Experts of a small language model: vocabulary 16251, 1 pick a token.
Below are experts of layer 5 (counted from 0) of a mixture-of-experts language model. Rows are named router (the router's row for the expert), down (a neuron's output weights, with its number) and show model dimensions 0-255. Each number is 200 + 30 x the weight over its row's rms, rounded and kept within 0 to 999.
After each expert's rows: a language model's description of what the expert responds to. This comes from a sample of Wikipedia text that the model never trained on.

# expert 13
router,215,167,234,219,208,229,208,205,193,178,255,214,197,233,240,192,198,175,235,190,150,224,187,200,217,211,182,218,190,200,258,207,200,181,176,210,161,157,207,215,256,190,178,184,208,183,197,219,219,159,129,173,174,292,231,193,165,258,208,233,146,200,233,188,267,241,184,213,192,161,200,205,135,260,211,178,195,184,178,242,159,168,139,194,204,252,254,180,188,212,231,206,206,212,212,171,224,122,178,166,200,209,196,198,216,270,201,198,187,222,145,226,254,232,218,212,184,247,192,222,216,220,235,161,203,179,183,213,196,206,205,171,237,188,216,179,186,193,137,170,182,206,228,226,194,218,201,155,206,193,191,229,193,217,210,228,209,202,257,225,154,150,231,228,162,201,174,198,183,196,162,201,206,149,193,222,205,215,166,187,232,257,197,211,244,232,200,202,196,192,159,227,270,182,182,226,171,198,222,150,190,176,169,228,186,235,163,286,176,206,291,203,202,180,209,232,223,156,240,218,239,115,220,203,220,188,239,149,249,222,217,225,166,194,216,210,196,189,157,233,236,197,208,209,188,199,214,241,189,230,188,176,229,199,202,191
down0,202,198,214,134,240,262,192,194,236,217,231,172,162,242,206,254,199,223,233,212,256,219,231,215,155,162,185,211,226,221,210,174,188,165,208,183,203,226,234,249,236,175,198,208,225,189,223,191,174,224,166,260,259,233,120,203,153,195,177,196,228,200,256,224,190,192,181,175,214,188,172,186,156,243,188,212,212,205,203,196,192,198,236,217,213,206,234,176,186,202,213,199,166,150,142,184,232,212,218,203,213,173,179,252,222,234,169,208,183,206,144,186,197,226,204,210,164,189,221,232,227,258,188,174,195,199,318,186,218,178,206,145,139,214,192,184,200,187,207,197,243,226,183,150,187,217,213,224,231,255,215,195,263,190,187,235,261,196,230,178,190,210,204,248,220,194,162,180,221,208,211,208,176,167,183,194,195,295,222,213,185,154,251,239,168,214,221,264,235,232,248,189,232,258,199,205,193,192,208,175,185,193,215,173,210,218,220,220,206,227,172,204,204,196,205,164,191,146,137,192,170,190,240,255,242,183,188,197,185,157,169,188,207,196,175,168,191,187,195,190,213,241,183,204,235,155,160,255,226,245,143,198,225,236,197,211
Description: Word-final pieces carrying a period, closing parenthesis or colon at sentence ends, like -ion., -ies., years.; often end-of-name surnames.

# expert 12
router,211,252,140,223,160,211,178,179,212,186,214,216,237,223,171,228,168,208,218,196,229,214,230,213,197,191,205,222,190,218,223,173,233,217,193,188,123,194,266,224,251,198,166,204,167,241,209,146,262,182,212,180,199,220,208,177,185,213,250,193,245,170,138,227,176,176,235,199,233,245,246,226,187,140,142,231,205,192,228,216,238,178,246,211,177,224,162,164,203,215,213,196,123,211,201,201,175,197,199,213,211,249,193,147,195,206,245,170,186,188,186,179,227,208,199,168,245,178,208,210,225,173,187,193,170,176,194,201,162,182,194,229,207,222,196,170,232,204,171,174,187,260,165,164,166,172,224,184,150,211,210,209,181,223,146,212,237,213,197,221,195,298,218,158,186,171,214,164,268,200,248,202,199,329,186,226,218,207,167,205,120,208,162,191,239,217,207,202,219,178,183,160,200,171,176,200,195,124,151,204,180,221,214,191,204,183,220,142,215,170,172,210,152,182,209,171,182,187,153,198,160,223,199,225,141,202,226,225,227,207,265,227,224,202,214,213,208,208,190,214,212,197,208,172,201,233,201,193,231,225,215,187,168,192,163,167
down0,255,200,265,188,145,177,192,213,195,140,208,175,203,244,204,215,216,196,212,205,201,220,171,213,179,229,194,189,218,167,182,186,197,153,219,149,197,185,208,191,246,183,211,196,192,200,196,165,244,213,240,206,222,165,222,221,240,179,206,176,199,220,197,199,149,223,219,177,204,168,227,207,215,175,221,132,190,199,216,208,257,178,201,230,203,192,191,185,205,187,215,242,152,229,188,250,214,221,159,223,196,206,208,235,215,218,242,194,199,188,216,153,186,177,148,143,232,226,205,184,161,219,262,232,226,175,366,222,197,175,208,241,202,231,166,216,221,214,185,134,222,240,245,235,183,220,166,224,153,210,187,164,220,184,208,152,189,193,228,227,142,232,191,224,193,179,209,177,218,209,207,152,243,216,227,253,215,228,168,183,179,223,163,207,196,239,169,156,165,153,204,187,200,172,196,201,208,212,233,224,203,204,229,208,171,140,222,181,195,178,198,204,175,227,214,198,178,176,234,241,229,176,192,227,143,202,218,208,200,202,197,190,168,223,165,141,211,156,207,232,147,214,189,179,164,193,204,215,209,164,138,243,97,230,153,215
Description: Of after nouns like age, plural suffixes (-ies, -ics), and markdown table separator rows, often in census and filmography tables.

# expert 8
router,192,197,234,179,226,167,166,207,116,175,195,187,208,190,223,224,136,156,217,180,259,204,202,196,205,201,130,227,233,129,200,208,233,190,210,177,176,210,221,176,198,160,217,174,149,163,176,201,181,191,176,247,173,146,201,169,238,160,237,225,158,193,233,192,172,202,140,209,248,232,214,197,148,164,148,264,252,231,179,249,220,192,210,173,215,219,249,185,202,184,185,182,191,229,126,184,214,198,223,251,211,242,220,272,219,211,149,167,209,230,171,143,196,192,197,199,243,224,238,167,136,221,197,206,219,218,194,220,214,164,172,198,206,180,169,187,173,153,213,238,226,237,241,252,178,226,192,215,165,179,238,211,211,202,221,194,203,216,197,224,200,218,221,153,196,258,209,232,255,186,233,198,193,204,227,194,200,139,195,202,189,203,191,230,199,229,164,158,179,187,257,178,170,194,182,223,183,254,159,201,164,162,167,241,192,203,193,216,221,146,157,186,200,224,233,192,239,233,209,187,226,232,216,182,216,200,214,197,147,214,151,236,162,259,230,223,223,214,222,222,175,166,185,198,182,160,195,248,227,222,260,184,213,192,239,206
down0,176,226,210,212,240,256,189,208,176,160,190,157,203,185,178,244,219,169,191,187,210,138,175,213,184,192,222,266,217,217,280,223,177,219,218,146,191,216,204,219,231,210,145,220,175,200,199,199,185,153,157,233,142,161,193,197,210,162,152,241,206,234,252,247,195,192,269,221,184,184,202,229,204,223,229,206,184,172,189,240,158,228,203,192,159,204,165,218,183,196,188,212,153,162,199,160,225,173,227,221,201,206,190,225,210,193,221,194,220,126,172,196,119,168,199,183,222,175,154,219,166,215,226,213,230,208,110,206,191,174,223,169,178,169,140,160,226,179,198,205,238,204,238,190,149,241,182,205,168,220,193,229,214,163,227,227,242,259,189,222,195,179,217,198,140,179,223,165,238,191,209,146,186,199,215,203,266,227,193,184,147,178,219,184,204,215,194,228,197,202,265,222,151,181,242,224,201,201,231,224,190,246,172,207,189,209,237,176,205,214,237,247,246,203,186,207,184,187,221,182,210,208,208,262,190,155,193,255,206,178,208,272,180,198,187,215,199,253,244,231,199,150,199,158,181,156,165,203,186,237,224,163,177,238,176,211
Description: Common nouns after the or a that come before of or a table pipe, such as end, run, found, goal, and °W coordinates.

# expert 9
router,225,189,230,217,206,214,158,149,232,152,234,198,221,209,207,178,224,255,193,246,258,158,208,176,215,203,225,223,191,246,209,219,200,168,212,157,182,231,212,223,160,172,131,214,156,170,187,212,191,192,233,279,212,181,202,212,177,273,182,195,193,211,171,161,199,158,161,213,173,188,172,199,152,200,235,245,177,227,231,168,197,227,189,237,205,216,222,215,179,176,180,198,143,224,201,178,160,149,198,209,192,183,233,223,204,185,164,201,216,207,119,221,257,227,233,201,222,205,229,214,167,172,179,194,181,212,191,241,207,167,169,176,239,208,205,244,159,193,202,242,165,179,236,216,200,211,212,207,191,183,216,202,211,229,182,219,221,209,164,192,149,152,193,230,207,180,185,232,153,224,253,207,224,266,166,251,212,217,206,186,220,239,224,200,236,195,135,192,241,221,210,149,205,203,233,181,158,289,190,141,311,220,243,202,195,198,172,276,175,172,218,194,205,157,242,215,171,178,176,234,186,215,246,207,198,196,210,225,208,231,218,191,243,187,215,187,173,214,238,218,166,221,189,208,167,229,206,160,210,231,204,185,200,242,274,213
down0,190,190,237,193,167,182,187,187,162,203,204,214,174,165,199,218,180,221,214,238,216,219,163,207,211,228,202,215,224,193,239,145,203,200,153,199,205,150,204,198,176,201,224,169,188,165,254,150,168,177,156,163,202,193,164,209,200,211,184,218,208,270,206,240,206,135,226,166,181,207,173,192,181,188,248,218,249,202,183,199,238,240,177,221,218,229,183,201,176,180,218,174,175,173,160,205,188,151,223,218,214,237,229,195,134,161,223,244,198,183,195,195,196,172,197,222,217,182,214,215,172,250,147,191,178,228,74,198,196,187,198,195,233,159,151,247,180,264,194,185,182,239,270,189,178,226,218,188,151,218,182,164,214,247,254,173,196,255,233,166,155,166,185,176,183,189,213,226,212,181,228,195,216,187,171,228,185,204,217,238,211,165,194,182,182,127,204,141,238,216,222,153,204,190,193,187,250,202,263,233,206,207,196,240,233,216,171,189,179,251,197,242,176,152,173,228,230,248,186,208,262,170,241,147,188,206,170,174,203,206,200,139,177,208,197,207,147,221,218,180,175,205,139,239,213,188,180,144,216,174,180,239,173,176,195,227
Description: Numbers in table rows and statistics, and role or event words such as student, teacher, killed, won and wrote.

# expert 0
router,164,227,172,208,158,181,160,222,227,253,257,154,199,194,256,224,213,220,171,252,254,229,201,222,254,210,261,210,227,179,213,225,180,171,221,198,204,164,223,193,151,205,173,165,213,213,171,138,147,208,165,205,217,172,165,203,267,185,208,173,210,203,179,211,208,193,278,222,217,203,214,163,162,231,189,216,219,180,188,180,163,193,197,202,186,132,181,206,242,229,228,163,184,165,203,178,190,186,203,213,205,185,195,224,208,203,177,159,213,215,239,247,279,218,214,148,253,181,217,202,174,204,215,242,193,185,175,157,215,186,237,230,237,196,88,210,273,160,189,190,162,181,195,169,199,228,190,174,175,219,209,220,200,183,163,192,106,211,160,180,152,168,216,256,183,221,179,196,250,209,221,227,197,235,173,200,191,208,229,176,210,213,212,219,186,236,185,211,253,194,162,182,162,241,266,210,189,242,185,209,193,141,204,223,231,206,218,203,137,198,206,266,215,217,224,191,189,149,204,205,242,220,221,197,221,200,149,145,187,188,177,197,159,224,223,206,203,213,205,203,194,194,241,174,194,127,186,163,198,202,184,193,217,179,176,193
down0,191,177,189,169,162,181,261,209,165,214,237,185,267,183,173,177,200,244,224,146,255,163,148,201,246,206,210,182,201,223,157,211,177,229,242,215,189,187,190,162,218,203,247,221,167,173,187,122,192,185,220,213,226,188,176,192,208,201,161,219,148,211,210,193,163,182,143,231,190,191,196,185,221,161,182,207,184,200,215,158,236,201,163,250,184,225,237,248,204,179,164,215,165,183,236,193,169,231,195,159,200,201,270,230,221,174,208,226,222,169,264,253,253,207,208,234,221,198,169,213,194,175,95,176,210,190,126,163,194,154,197,214,228,211,154,174,228,217,197,201,246,191,231,233,159,222,181,256,213,190,198,176,142,138,200,183,178,223,206,199,237,174,171,153,221,201,221,183,211,249,159,166,224,182,261,226,213,199,218,200,217,186,204,184,178,203,198,205,238,183,207,210,203,235,202,217,192,158,210,215,227,237,222,198,242,225,234,165,211,189,188,224,207,197,209,191,198,179,220,260,186,196,208,176,164,167,167,252,260,187,200,187,195,168,154,254,225,224,191,192,188,195,200,220,185,169,135,235,211,174,128,194,233,239,174,265
Description: Word pieces and capitals in tables, infobox fields, chemical and botanical names, such as LEC, Lam., Height:, UK.

# expert 6
router,230,193,144,173,241,197,234,207,208,200,210,221,237,197,196,220,192,159,231,216,206,197,223,204,194,174,160,182,181,205,201,177,137,200,199,221,180,222,247,156,229,212,225,164,221,219,183,174,134,193,178,187,214,261,266,205,182,235,256,218,192,181,232,130,214,161,194,148,222,204,184,222,210,180,204,233,209,194,260,210,250,260,172,203,179,215,128,172,182,216,189,178,142,201,187,203,182,242,201,213,237,251,182,176,215,225,221,196,211,187,237,199,195,227,197,225,164,194,124,193,182,193,212,217,193,204,234,185,181,195,251,199,203,205,220,177,155,227,218,158,202,192,231,160,180,197,204,257,278,238,216,238,231,257,199,162,282,231,224,170,216,196,209,175,174,145,224,178,133,185,184,216,239,145,172,217,213,212,190,234,210,229,231,181,164,141,170,201,205,187,152,239,209,186,158,176,248,188,235,180,234,245,187,239,215,111,262,213,198,169,220,189,224,228,204,143,207,231,209,216,198,167,199,171,191,195,214,184,222,140,188,237,192,257,196,200,205,213,217,233,208,176,204,197,207,200,195,239,260,184,216,196,160,213,182,246
down6,199,166,209,250,162,180,196,193,174,199,199,186,169,205,188,250,174,183,264,187,189,167,184,199,239,186,211,161,192,194,238,228,205,176,240,144,171,253,132,161,181,160,234,226,185,137,180,184,185,174,224,226,225,234,207,134,186,180,225,186,201,204,166,265,149,239,202,202,212,232,190,192,150,261,200,205,249,199,220,206,228,161,218,185,192,219,220,185,188,226,268,181,212,196,185,203,174,179,197,206,216,186,200,179,209,221,198,214,157,240,149,266,143,205,160,205,204,228,233,210,206,188,226,266,214,183,141,236,135,157,223,193,204,259,183,191,163,192,166,158,211,167,165,173,202,219,149,177,216,184,149,172,175,169,174,169,248,248,207,245,202,175,183,209,257,140,215,178,174,175,213,188,200,194,189,214,183,285,163,218,177,211,202,192,192,199,183,173,174,239,212,145,240,203,147,172,202,149,232,222,162,183,217,205,203,174,176,196,230,216,234,166,244,177,191,194,164,205,175,154,223,223,181,193,195,232,216,174,111,221,212,233,205,175,199,206,211,230,178,182,209,208,192,216,257,166,210,150,200,144,245,222,197,192,210,201
Description: Line breaks before headings, sentence-initial After, their/its, and name starts in sports texts, such as St(rasbourg), Sp(ud), champion.

# expert 14
router,191,187,213,181,188,199,236,224,253,220,169,211,240,147,199,213,188,174,235,160,166,222,233,197,253,205,242,222,190,200,245,180,221,191,195,163,223,205,207,254,156,158,180,198,217,159,183,191,218,212,206,248,160,165,235,195,175,191,176,201,200,185,196,189,171,194,163,175,182,213,218,224,286,218,255,156,188,131,237,169,161,184,234,207,223,200,250,174,183,141,184,150,274,198,225,213,137,236,176,221,194,202,169,230,159,217,219,190,168,216,258,142,174,213,220,206,217,220,217,190,262,204,228,163,175,227,205,217,222,188,198,225,235,205,296,188,172,181,232,199,192,232,221,233,195,169,228,180,214,179,222,194,227,162,171,218,210,234,191,179,143,169,205,176,179,223,190,161,193,201,223,200,154,180,247,195,199,207,209,288,218,208,196,234,186,160,214,199,199,229,162,192,251,202,218,210,223,169,237,270,133,175,190,200,187,228,244,246,278,159,177,203,188,220,187,197,222,175,236,233,209,153,191,184,199,212,249,223,246,257,184,223,210,248,201,197,195,226,176,224,214,208,200,205,216,164,192,272,217,213,166,182,167,231,204,204
down6,238,208,245,206,178,202,161,183,204,222,226,209,224,212,171,180,179,174,147,215,234,188,187,209,127,186,197,229,260,187,250,206,227,200,228,184,283,192,229,221,202,182,214,187,188,206,260,183,182,181,203,200,205,229,226,220,195,183,228,192,212,226,233,142,112,222,188,219,179,191,165,244,224,149,230,172,208,202,228,159,183,251,226,204,238,175,184,208,205,198,219,235,220,197,199,222,221,178,197,230,161,211,210,249,184,195,191,174,183,200,185,236,223,207,200,176,174,178,179,199,180,227,196,171,186,190,0,211,171,210,238,208,207,217,242,181,209,210,191,206,211,208,257,225,228,291,193,172,219,225,191,224,204,193,170,191,189,204,196,184,173,168,178,180,214,205,205,225,204,199,200,210,254,207,214,217,192,232,205,194,227,218,201,229,204,215,203,205,178,216,197,212,169,173,186,201,201,226,218,203,186,204,197,201,227,186,206,153,200,217,209,192,224,196,197,202,235,175,192,189,195,201,118,180,164,146,228,198,205,220,181,223,152,188,181,182,223,218,204,169,156,190,201,160,159,195,238,181,230,217,199,161,186,198,210,170
Description: Table pipes, line breaks, semicolons, opening parentheses and list dashes in infoboxes and lists, such as Born:, (J, Genre:.

# expert 2
router,176,164,129,194,164,204,182,172,247,194,211,274,187,213,283,222,175,214,229,206,207,173,177,192,221,206,213,176,205,201,215,161,188,216,200,233,198,250,225,171,142,203,209,184,162,190,200,233,212,191,234,195,172,190,218,243,200,126,205,165,260,210,154,148,190,188,203,214,208,131,225,219,247,188,157,257,172,182,223,175,186,217,213,216,160,180,228,179,199,177,204,159,245,234,223,220,181,160,219,183,199,176,215,206,197,138,158,208,215,217,186,190,241,236,200,179,156,177,249,240,251,162,216,177,196,189,246,217,149,182,233,191,220,215,212,245,217,211,181,217,185,199,151,142,201,200,183,185,186,177,226,199,177,191,141,238,240,232,193,215,197,208,218,186,179,209,209,158,201,206,196,251,213,268,161,214,200,162,205,152,229,253,237,221,185,171,212,176,190,221,133,184,206,213,161,222,176,151,183,209,166,231,187,246,182,230,163,199,160,217,184,118,206,117,203,176,186,174,142,174,187,232,206,182,143,190,174,235,225,200,198,214,237,151,198,214,192,214,254,211,229,216,187,214,209,241,215,181,270,229,212,205,257,205,198,190
down0,174,149,183,179,211,129,139,214,150,114,188,172,227,222,217,217,202,183,199,218,205,227,184,190,144,241,211,171,232,236,213,171,187,225,166,240,182,183,202,183,266,146,223,210,192,224,216,205,153,170,232,196,209,219,238,202,195,167,151,253,244,186,194,244,132,246,192,185,183,193,225,229,226,235,196,206,141,203,232,148,214,208,230,223,187,170,224,173,182,181,248,171,226,211,223,207,269,238,209,214,223,195,199,131,203,257,187,194,183,245,214,190,182,246,161,204,219,178,226,205,208,240,249,216,138,161,212,194,222,200,182,254,182,155,152,168,241,191,175,247,219,243,180,186,231,209,203,238,224,232,168,226,205,193,168,195,185,219,182,254,178,210,187,194,184,202,176,202,168,197,193,138,259,222,253,205,171,195,186,267,194,254,246,219,201,204,185,187,214,184,232,222,217,177,214,193,211,174,190,243,166,182,183,196,187,191,234,210,221,206,229,208,180,223,174,172,166,204,142,181,226,210,201,178,179,226,231,263,196,208,179,141,150,204,199,206,205,188,259,193,195,215,185,140,208,132,220,226,189,200,183,160,185,231,201,142
Description: Line breaks ending list or table rows, and second pieces of names or words, such as Boucher, Nobody, Hamilton, gauges.

# expert 1
router,205,198,233,222,168,187,196,178,246,186,192,185,192,216,198,225,180,169,182,215,200,204,180,217,248,194,211,201,240,236,152,207,269,179,215,277,225,216,154,216,193,162,194,195,193,172,196,245,260,183,222,196,217,183,182,193,173,230,183,190,198,191,217,180,223,169,231,269,236,110,180,219,260,275,187,167,199,233,200,125,191,205,192,211,179,148,220,186,227,152,205,208,189,177,293,208,178,206,213,228,195,153,182,193,209,164,174,206,225,196,175,221,257,201,225,187,239,157,194,189,149,199,203,174,192,166,178,218,204,196,187,157,218,198,181,190,243,172,186,241,199,213,150,178,198,217,209,223,217,197,200,186,210,237,218,225,196,236,238,153,204,215,222,261,190,149,192,226,196,186,149,215,210,220,138,210,216,190,192,155,232,195,158,234,198,201,179,200,196,221,160,144,218,168,180,208,233,228,166,256,182,135,214,146,168,181,162,167,190,239,167,206,213,136,142,208,230,220,226,203,189,210,260,202,202,200,237,169,219,187,277,164,161,193,177,169,153,181,174,172,199,179,257,156,216,188,208,162,193,182,209,185,159,172,134,210
down0,283,187,195,156,197,250,181,210,202,259,193,192,232,167,251,256,266,259,174,200,177,213,228,211,227,214,207,221,182,191,186,220,157,200,255,202,221,166,226,181,210,207,187,180,215,185,244,171,204,138,211,204,233,213,170,227,178,209,232,213,225,177,183,199,226,193,184,219,227,195,245,189,210,222,218,133,228,183,186,235,221,239,256,184,187,200,192,217,201,187,207,222,176,180,149,177,239,220,220,172,209,170,247,181,168,221,157,241,204,224,233,182,201,160,221,166,216,199,208,200,252,272,183,223,223,178,213,257,207,163,153,216,170,269,202,187,251,170,177,233,190,207,210,187,226,216,236,161,252,218,154,199,157,209,191,205,190,168,237,195,191,158,168,188,176,168,155,121,171,140,174,194,212,202,188,167,184,249,184,210,202,185,241,211,216,181,179,247,207,146,200,191,203,246,252,251,183,209,233,166,163,159,247,232,223,236,187,226,225,171,206,174,225,181,209,164,179,208,242,183,179,225,195,195,146,194,263,211,213,182,198,239,257,228,187,204,214,210,156,250,208,180,165,237,180,249,218,197,178,204,155,168,219,180,138,232
Description: Middle pieces of longer words such as ped-est-rian and recept-ions, plus pronouns like he and who, and numbers in table cells.

# expert 3
router,179,198,121,204,241,219,164,209,224,204,245,227,216,205,187,230,231,225,211,198,165,203,212,179,169,185,200,250,170,224,203,139,242,207,190,207,232,138,224,179,192,237,206,201,164,203,228,148,241,197,214,207,227,213,188,222,252,164,193,185,266,205,211,191,205,164,182,186,214,233,180,244,222,256,264,214,198,159,271,216,210,172,156,180,208,240,164,213,192,140,189,205,250,180,219,227,173,209,209,201,191,176,213,165,229,156,197,198,212,192,169,233,192,177,188,159,171,221,209,177,191,213,159,191,189,244,163,145,195,185,209,189,240,208,231,278,223,217,239,194,163,209,240,133,221,221,233,165,173,265,213,193,263,227,184,252,201,228,192,216,192,230,233,273,231,204,214,183,153,197,168,228,182,226,169,206,210,201,168,206,185,184,249,209,188,265,243,174,221,218,169,186,208,182,150,221,303,243,184,211,197,212,160,236,207,191,180,158,196,209,193,226,201,215,220,142,202,177,195,190,170,191,183,211,201,194,232,250,236,209,241,144,247,210,182,206,232,186,260,214,220,249,212,223,174,247,196,247,186,196,171,184,209,219,221,173
down0,212,174,219,170,192,221,193,177,163,196,147,196,166,210,216,248,215,157,207,170,193,204,173,163,241,231,184,204,191,239,188,178,221,211,199,208,217,226,217,243,150,237,215,172,222,206,217,193,199,208,221,219,157,207,183,188,200,206,190,158,166,202,193,196,198,233,151,210,156,205,184,220,260,182,163,171,206,213,222,215,196,161,226,207,218,206,169,209,165,200,176,197,168,202,166,129,204,212,202,195,175,225,218,241,184,208,194,247,230,211,247,220,231,192,164,206,214,239,207,218,190,207,154,176,209,237,31,226,200,204,182,214,205,225,194,227,187,196,163,190,176,215,220,164,173,183,207,223,164,114,204,180,137,164,199,154,156,205,232,253,236,165,169,208,183,207,207,189,224,139,210,205,212,153,225,204,195,232,154,199,119,145,225,235,192,227,184,179,221,224,153,230,185,191,207,175,154,231,178,245,149,170,210,225,166,231,204,215,185,224,181,161,174,206,221,198,164,165,198,211,172,217,213,236,215,225,176,116,163,172,186,176,230,191,247,245,177,199,151,209,166,172,192,183,182,192,227,246,242,206,227,176,176,148,163,146
Description: Past participles and adverbs after was, is or also, like used, reported, listed and only, plus "See also" and "Preceded by" headings.